config.toml
n_experts = 96
hidden_act = "swiglu"
balance_bias = false
lr_router = 0.00102
vocab_size = 9630
norm = "layernorm"
norm_eps = 1e-06
parallel_block = true
init_std_o = 0.0635
init_std_down = 0.0518
learning_rate = 0.00589
lr_mult_qkv = 0.7
warmup_steps = 200
train_tokens = 227500000
Below are experts of layer 9 (counted from 0) of a mixture-of-experts language model. Rows are named router (the router's row for the expert), gate (a neuron's input weights, with its number), up (a neuron's input weights, with its number), down (a neuron's output weights, with its number) and show model dimensions 0-95. Each number is 128 + 32 x the weight over its row's rms, rounded and kept within 0 to 255. Numbers have three digits each.
Before each expert's rows: "raises" lists some tokens whose logits its average output raises strongly, later layers aside; "gets" lists some tokens that make up at least twice as much of what it gets as of all text. This comes from a sample of Wikipedia text that the model never trained on. Tokens count by the router's weight.

# expert 70
raises: "oun", "inet", "aut", "itiz", "ook"
gets: " (", " C", " P", " c", " T", " \""
router:135123111120064138148136122098146122137081123142114047182171131106134130063156135115033140113140138053115149146156152118112174160133129134127091141187096130115103125116129196159183106117154201093165107108135137206160158147122096121083153140138120127097114126101133123076083106072084150114
gate0:078146108116075127111110144087175123178173119100155166182084192136107179109143109136088102070098178135190117105130116116094175102119125162158105120160077136105095124091145129129176214129123089108106127129064120179095161111145180123100186134148152094119148142112128112120118128153194104166
up0:123142095151084168117094127115156123134137087082154132160076151060166187113150125126081123153108174129184125121102150080131170111111101171110105130138041112085142111120145073101144222112145102104118125095148128160123187114197173183088129128150157108152139137155100142128116153103176172151
down0:147141132131130142133087124097082166106146141101139118168115125099113115123075125137121152112098114101070092123089175141096103123087149156110155168099131111060135197117098121101105163132081162153092129077202116113123123137128107190078146155137218108189165135186171099115080097167181100097
gate1:113091137141100119163103155136173115104116153109090091171151127160158109147155147078077123177100075151087097142130122155151105102111161126122081206089072180094151127140145128095122151135165146140167163149076196160092087145126110133171086166151092125207159154103111076120130098079084164114
up1:073079192079099133217163075138154092101067129104094182156121081131128122083131087121134143204105118126085116110161110117095163126137184072119084165137138117148118092157127157143137160186167178138130085118130109184148155090101098153122112169104111094113137127132127082132116094103141117089
down1:091146150152096076091138185121132143125141120127081149090094065126164101068177151084217166202161114123189066147137142128157108167134140105106062127115102146137105077116124145148111149170139168137044149136168122084131147121121138144094156114177140123127171147142118099125135086144133083105
gate2:039177128117086146104126194107106144126184160126102133152079141096126148116111105153188109152117173117130065109105113130080118125118127164182158158144116136128171162090142129060163118144139080055082105070088153160166156152063149158143084107161138093116117153116153120141136162136153160083
up2:153157131172114157134094069110105118097180117116145108155116075077121059125101150134008104129113127132068170118122173122083158139095137133175141126143173135133125130154155092130171112147121094144132084178168115088105148083173137105156117180115182140095101169123134131162130182152064122147
down2:103127082187163150166111175156098103121084080168145094168155147137149153127122089155163078159155160150148178106127173126148120144147101105148153157071101121107153139156131107076102104170143150163140221097102125102073137202099143134050114146101092094087082117097115105085108120141164114133
gate3:131171120101122135169092125153211125128058123096152133111101137108123090163148118126080105144101076136143093080111173128095122105170162126123109192177113143147079137176109152156162178143149182126145172127112200112135144214108106116114146126204135126128090159109125099056161093125102128108
up3:185157109121115103144181128157151153164196106174108136111138112122132135148126102094120102112102133122144096159143093109124143165103099098198108118141162129147079057052115158133092073173153169193099149191105090132173121139110159161084147135144161119136088098084164087191092134132136110073
down3:163105151115112162183136121098113171100106152136127084162202109161124094092154122098144167101118155132166177097102145158155031143097097109168152138118124161142108100130165144172167162101111141133094134134139157164141125146147156136108038071194081070090133103154135099086117093083144155103
gate4:169097082177098164094104163153130088117143146163090154186082176096099171141113111141136099163153102096148099121132202187105144066142163127104139127177092119161148136171136118168152182122067121104135082097107136100097144100120121105081122140219121114150144102122154101096093135152069150092
up4:158159098105110150098117097094138153121139170088093088126136072166184146126107134167093141127098184111144136101103097133102149122105180120086095123107172159142163174094157143099078150121213177005120077119152138182164096076163117136177120129138120141126167144110118148115101113127154148133
down4:093181124124101157130105130129177177100139147089142110206112195146147108110165107161115101118148105131125116083112090117148115045048119113125090137120093161108175142147130101115169135140121112095137106152145094140087108105096123077200166090105138157162127208156172104135162105185181139142
gate5:128127082151105143141116180161149170094127151165093103162115168125182146156125157115154175127141147138162145142131097146116133161121103094146169111176111162168127071078068079105168110042145129116080074153142122151130113143078180103128157140148113083129102113077163111158165100040168176143
up5:113170123143148122148139075093098120123134144125106110101163136133085156116124103084153122084080143113086117138051180101182121147168089112093126076091126109141163166158168155110082091229131104164180166112105145136142098155178131152174193107128155112083188149149105133122131084162150131169
down5:143110182124115094104119170116156124117161146159254165171140110075109191141090119098087094116144148190102144085171145088163093070139123120137094120058115150130104101120103086084150122090102151116126134062123078125146162160147141099138197136147135156149145138150108151148139168138145136105
gate6:132077121122128146133133098201095118089140116080131120158146147143082139108097138112081127120217092101078159140111158184136152130124134125160075097132108068094154168106143130132175136113088177144100112156130068171170152126105131123121125178124154161140100102121097144104094033107053166169
up6:180117153162147142130110127075039118092130128103145124152127105201116160129108142144100120145119115096120165121137133158129100118123101074194065205192191141057151148138128184118152152103133098057144116117117117109170097125129136135082129091113089194175141118107168132141135070125140114109
down6:176137129177098176082115114033114138189130115117089178161128136112070155095147134145111106111106151106135157163137101084123127159146163144130168115084158062092137097126097169140092120228103097108181132155126117172134131121090092088115139148166121115165161067153132128102099133148160106073
gate7:206099093063143133118172093139161159147118137145088139107136177102157146111139116103159143138126132138152060141124142118107091163073119088108121109176152108149118124116138191080173166076181174084150066082173125077127102163137092083098071119139164154070141137139130130132106099100120107067
up7:155147135057185091108092145140099095129142122131104133129124144138195172138148163116105137138187052134127088159120146082115104189118118059145098114138166135159128133153109123126106088097174189094210052124146103097127119153161094141152061144057110152120145109145127092134155122120096087119
down7:071078139221120153088150105082144172137159111124107147140184150150143113183074120136154072150144107164145129151136116144122136148118155133109171060139108084121037066117148159185133095147120112138093144134061102091132101103111091123122178137105137134126154146069151127122104189164133089128
gate8:078122126123095113134182130130135118127142145177128158166156111068184134087169095104110132081058188110078085184128169205143105063155152141109121115167148174091137107126118108150123149152153143138114117156104123097147132117152071159091097131176157175153118084087125190116066146134161090123
up8:115086119106144187101081118156095143134091142120133148085120146164113135110098120155167148156137140201144140143177098091107110210117113125113175158114118132110167166141137171081149104112139110144201104103179070127110109186128122078108127152047073161086119119190113087118091067126102138128
down8:107096099150158130216110178137087130127111131100174114102149127185131146159143115137145086202152122133078075164088125127154064136119119125129088174084089168137092128181156107155104114144156125155097106127121125111174130051082063114151112200119121075165108161098112109105148117108084151125
gate9:090117109136141115012170111135137152167099111134126103116134185101080172115141146138037159094167125110134077141107105156130071109100124110120151048147153125129112147157154158105130135107129144085156142160128152132134174141068078107137101086086189178152141185139147093152126177125128101113
up9:117139186076176118063121149085111120121062158054139151106122102201134138092081173111120158103118135118175071094177101126129080125152113140154116086207114136153104106121164165170106140121141137125140147135116108147131080178101146186096081070113119162196135151116178116138150139135135145136
down9:117143163147114109093109175092103077150097091136149087128141155104125158139097038176116098123147095129138155099132114151139113154153090184080092108073134166086089187144141176098137126121121179157090136070131125157156149100161164143179119126152140148126224170098167128118071134117179157142
gate10:152128153156093128177174107164100052135164169097103097165126140063041101123117094108097159092092144104129093103120066171127144135156099116128126167147136142158151150098205142112118135098146146178100109118152117147092119125132115155118140145087138130202123104123216110054121100163122168120
up10:123087149063088129161141124091137123130145196139122138100084126134090153045160167107122128095076153083129140110143119133131059155147131112126162117139146157161183139148125150091173118141097136052091069153083129109119142127153089117112142151128102106141126079190184087125180051156093130087
down10:104156159118157133175124087105164174113176115120117140132118112100084126123152129130094151174107106107161092093172099099094214160048175061075140115117058186097180121161122119101093136107098181136115158174162129111184108143151133148078113070159117131114139109119129142156144120103157103175
gate11:162139147150070091118162124184133134093105114147090091154127146136087148223156118117060152136135148065115127109133082139110093144098151131141094105172141185100115116141124132154142109130164209110150114113168085143113114163145119069072168170138164076151125095165152071127170092094081112159
up11:123174121164153099052160180115146151162078118090094148132145117101156102144124130135171132190108158153104157151141094123111116107121170107141137144142130127116167132109117173090074130118147224116148118171166188145175108124130129070117159103180151108116120129125189071177118126069046123161
down11:127083133117100143113111153100116123141091097141147101114115100139148093189124078118128130176059138078102186118123131104085123124194158136138114209079127099077122157069191102166162121095128104112116100154156191115104114088093139057141134161147181149132121142079131124174155092114089094174
gate12:140055147099106072130125091191201110172195146149144142129139152062183078132152114143145132076109129105135144150123109125077159146159144103109185173169180148174087128046127142119147073115143176127111109107110138146103165101125102121135158152115097153109122053117142129111114099153113177135
up12:167129130152126088099113079085150159145189097175162113124145179106146123164123148167116156146138093106085227123098114078131182140157144132090148097174131127176099141082128133113106070056156184138132153138184166132169116138144107159127151157154089073064143134114136098105136142178139163146
down12:076096119088121097117132106106156064176121133104171097146137154159111102106144147160126094158057176097171175188141129100146157106135156107093108134140117112101183173098139144113166122201136186160085154124150193118142131104161120090061149136172108120135111083135153073154114096127062137085
gate13:126145094163152135096123149175099122113092106126188127162125124079133101038176122105111124150115047114071161083146163070129128128137159185154059128172081137129146151128153162173153167168144135193153147135090146127106094145103141159141112124126116121168120177130178103061081102098109152133
up13:120117092125141110148091103119171170093113121101114128152041152157085177085125144104137101136136072121098090095168129093068109168101109125113163125135082142146128130115135080172137172146109158146199170087075157105095130207132152138143177110131169152103106165145100134085051114155188126138
down13:090125121159101185146088129151102115144121127106100103057098113153086146152106142114133158086119127112111147199220127084084143124134099104149045097125176076070143154135077134119144178182144164145123124089119124162129096180178154103183103106148127109131104165185115138099152113103139132178
gate14:137132086157092086085085152089123069107151165133109094132120080130185172106140132109135147088034107149143098177138123164109114136106108107119058169150141167089121074092144120198133112184161204129135151128096108106165107087118133118119134111184147150190114121104111106142153130118169175164
up14:126110117075134106135147151146130105120149120119141156111177143127127202110162142086129094101052145115163108099185124098171103116105124144126099082133094100162160141156124107170139149157092202154148133170074088101093138134185055143099144100179074122119150175152081117083118179091168071149
down14:084081097095125098109111194065161134111129116163112123117145158131159123118199133131104161135124098144130121179120105143097105131165075121109147078149173097138127076148110161203056143148202148097174149145151113071175111141098125137084106161109180164163182153122129133059102120101114110121
gate15:175111182061140160136182118129136098145136070142096130093136134102107093104156148180095079093144173132172134104125119156117169126197077124182120154138135146085153136167099131136183107110177177125101088062106115123125111079131151127093110154128119139135118173161145138162070109092062055147
up15:192095143116136148167155061128168123102141173114076138149150108081121077086176107176134120169163138159144167179117121069119099118139121140078089180122076118142124130127139060147128111110143127119126142105166107185195125106117065113101088188181112114149155156185102145113111113095117077155
down15:168122139163125154101104141184146184204110151074141170139106104131134107075045085067172153136160119125169146082123156135112107134150131167096135142166099112131110083135127145066096108108214123124090137162181123174116097114144142162150089136166105120108098080164087118121095127118077119169
gate16:163208132144109173064111064094142122134133100123139169147149175223120127150083123174101105146120101109121116172169078136151123100157135141099142163101091097127115148142042107133136140129200130087154140133127128061136131100093104127099087102080116118189170089159147112149100131086154123129
up16:087150120126113178079145120125106083175098110153176097162134142087103179102151109129171140158131104155211128131141163097161109083185201112128114120196117134123150214133116070124163143119125098120136116146124151125135147100108153114164185098108089075157183137119144120118122113061096065136
down16:143122105131060138104134144167133086097129123194138124067157119134146101107107148154167135124070149109079141131115141192108096152143140098152102081165197150187116085144170077167175108134072090164102120172108060121168108142070125079137098167167173116180163117092134117092126127148138137131
gate17:124153153107082160131157096154185102124103113199084107099174120162160174103154102143147149157090165113079125161141187228108112113148066099159125074169111147137068084154095107107153116112076154152086084115115062137192137117147177138106158121126124149100123140129145094095151119129120118110
up17:089151063153157144104136099131067127141096163123131117134167161105078165092148176123146107111075127120109093093150198142122132128134112106118131117103120078103094114138186138082094070169136056179104192085182098186139110071161101094122147118112120138162178146123176157103153151157165099124
down17:094106157107098113140109157118109150149130151104120150124141075145145083132139093163114141141120152141113143136114104150013113198124119129049164182092181108119181152074168092113111124163123178183141140200176107082192128092131153125133156153104183130118125153075115112138117155135101087127
gate18:181149106138109136100110178171143099093094136136176148076175175124136075075105132081129120092134107152069138124134178139143170108096182154159138127126051122181090212111143138112154107146100137144131171184132080133138125117114082086133137167115127107119147167166141084131121041118120154091
up18:142145083169080155125139191150098162106171152165172165145148160076174102132053071123116130076091119090099139148138171124114140100075197147126086119146106140168090176105108132140102151134106127101162124135126102176148192174103158072095164163141154089191103105073151121124105112119127126119
down18:103075150157148117184068153134153117100104113140120069158117193106084087144063142149152137070124088123067124149135192137123153124071135102155161148089128155100117170210147120142132113132158152166150136098100181191154156139074040135123117101125128117118089169103136151139138108119114111098
gate19:140123145107142075134135159134215125147091098115063110184158145117187182098103165115092089134163076163111068137098174104117137092129159105136094167153110167160117110113106155153171108160181161120088140166139117142136156119126123102114050071094116116143127091038130094140142155095112116149
up19:140161125102125123113146092108085132094196081109174149101124136219077172132129121185131128115161170113121135110139067145186109117093134158095126139146157072127118108079178156126133142115162177137112027100053127171125089160171096105108131133140135100121171163129145150149115112129184100123
down19:149062116145114130147124170131111183117145169156104108141118053111118135109147155146111084132139159131125178144111080124136164144144118145112124064107146131153097111100089077102173154097145115139093115108159093083128145124131178174125228081121066158118161195114132056127056127173160148115
gate20:139129144143139096141178043107125070126123134116138071177105168126144140141185180139100079120074086129100111117131084139118148133160114130094092158132075191093085158139148119172183122125172191147170118130149105131142094100075122135116140136118055188185167136122158104084108158108169116136
up20:116085134159156120165181118120103117134126150092087127113082126118141154106063142115115116147066119126080099124153047113111145152121158120096081094103163109147182143139078122186190127139140231122094155112119077115147097171116033149107186118162079128135117134108108130134111118125156165112
down20:181048099151111160154113131085193129157168077064107138097138116127072183111140069142152074169120072158119183112129104139152090084132138075170145111132111112109135090163127097095125152179093123128119122115158146086161137174121173108114126075101098148167144108131130156170131184162159095107
gate21:123156149085111153120157090097164103106093175105181099160210126159114106098135100165136137100109171130161103091122163156146150102184119152114081105141092071138184162107082157142169211173174118100098136165114134152141170162087110093119105101161089126100152052115170102099122141148105133103
up21:193145096154111117088142157138161105157079126077199135193179124110105112110111109099150133186119056084131161125109171142136092082100122171115142132153126130137169159166092149124092189149155081148124072191163119157146122092103165113165122108105104111142128120113121064091127121072122195117
down21:206104127118123124095120063100161138162137164132091134169166133205100133151113125120162088120188088082127152097065199143162123185126132180135135116149084088140158170099151111128109145079148122137129066102102121181113097152173099073132129142137152151093171140132132093134100100123149174072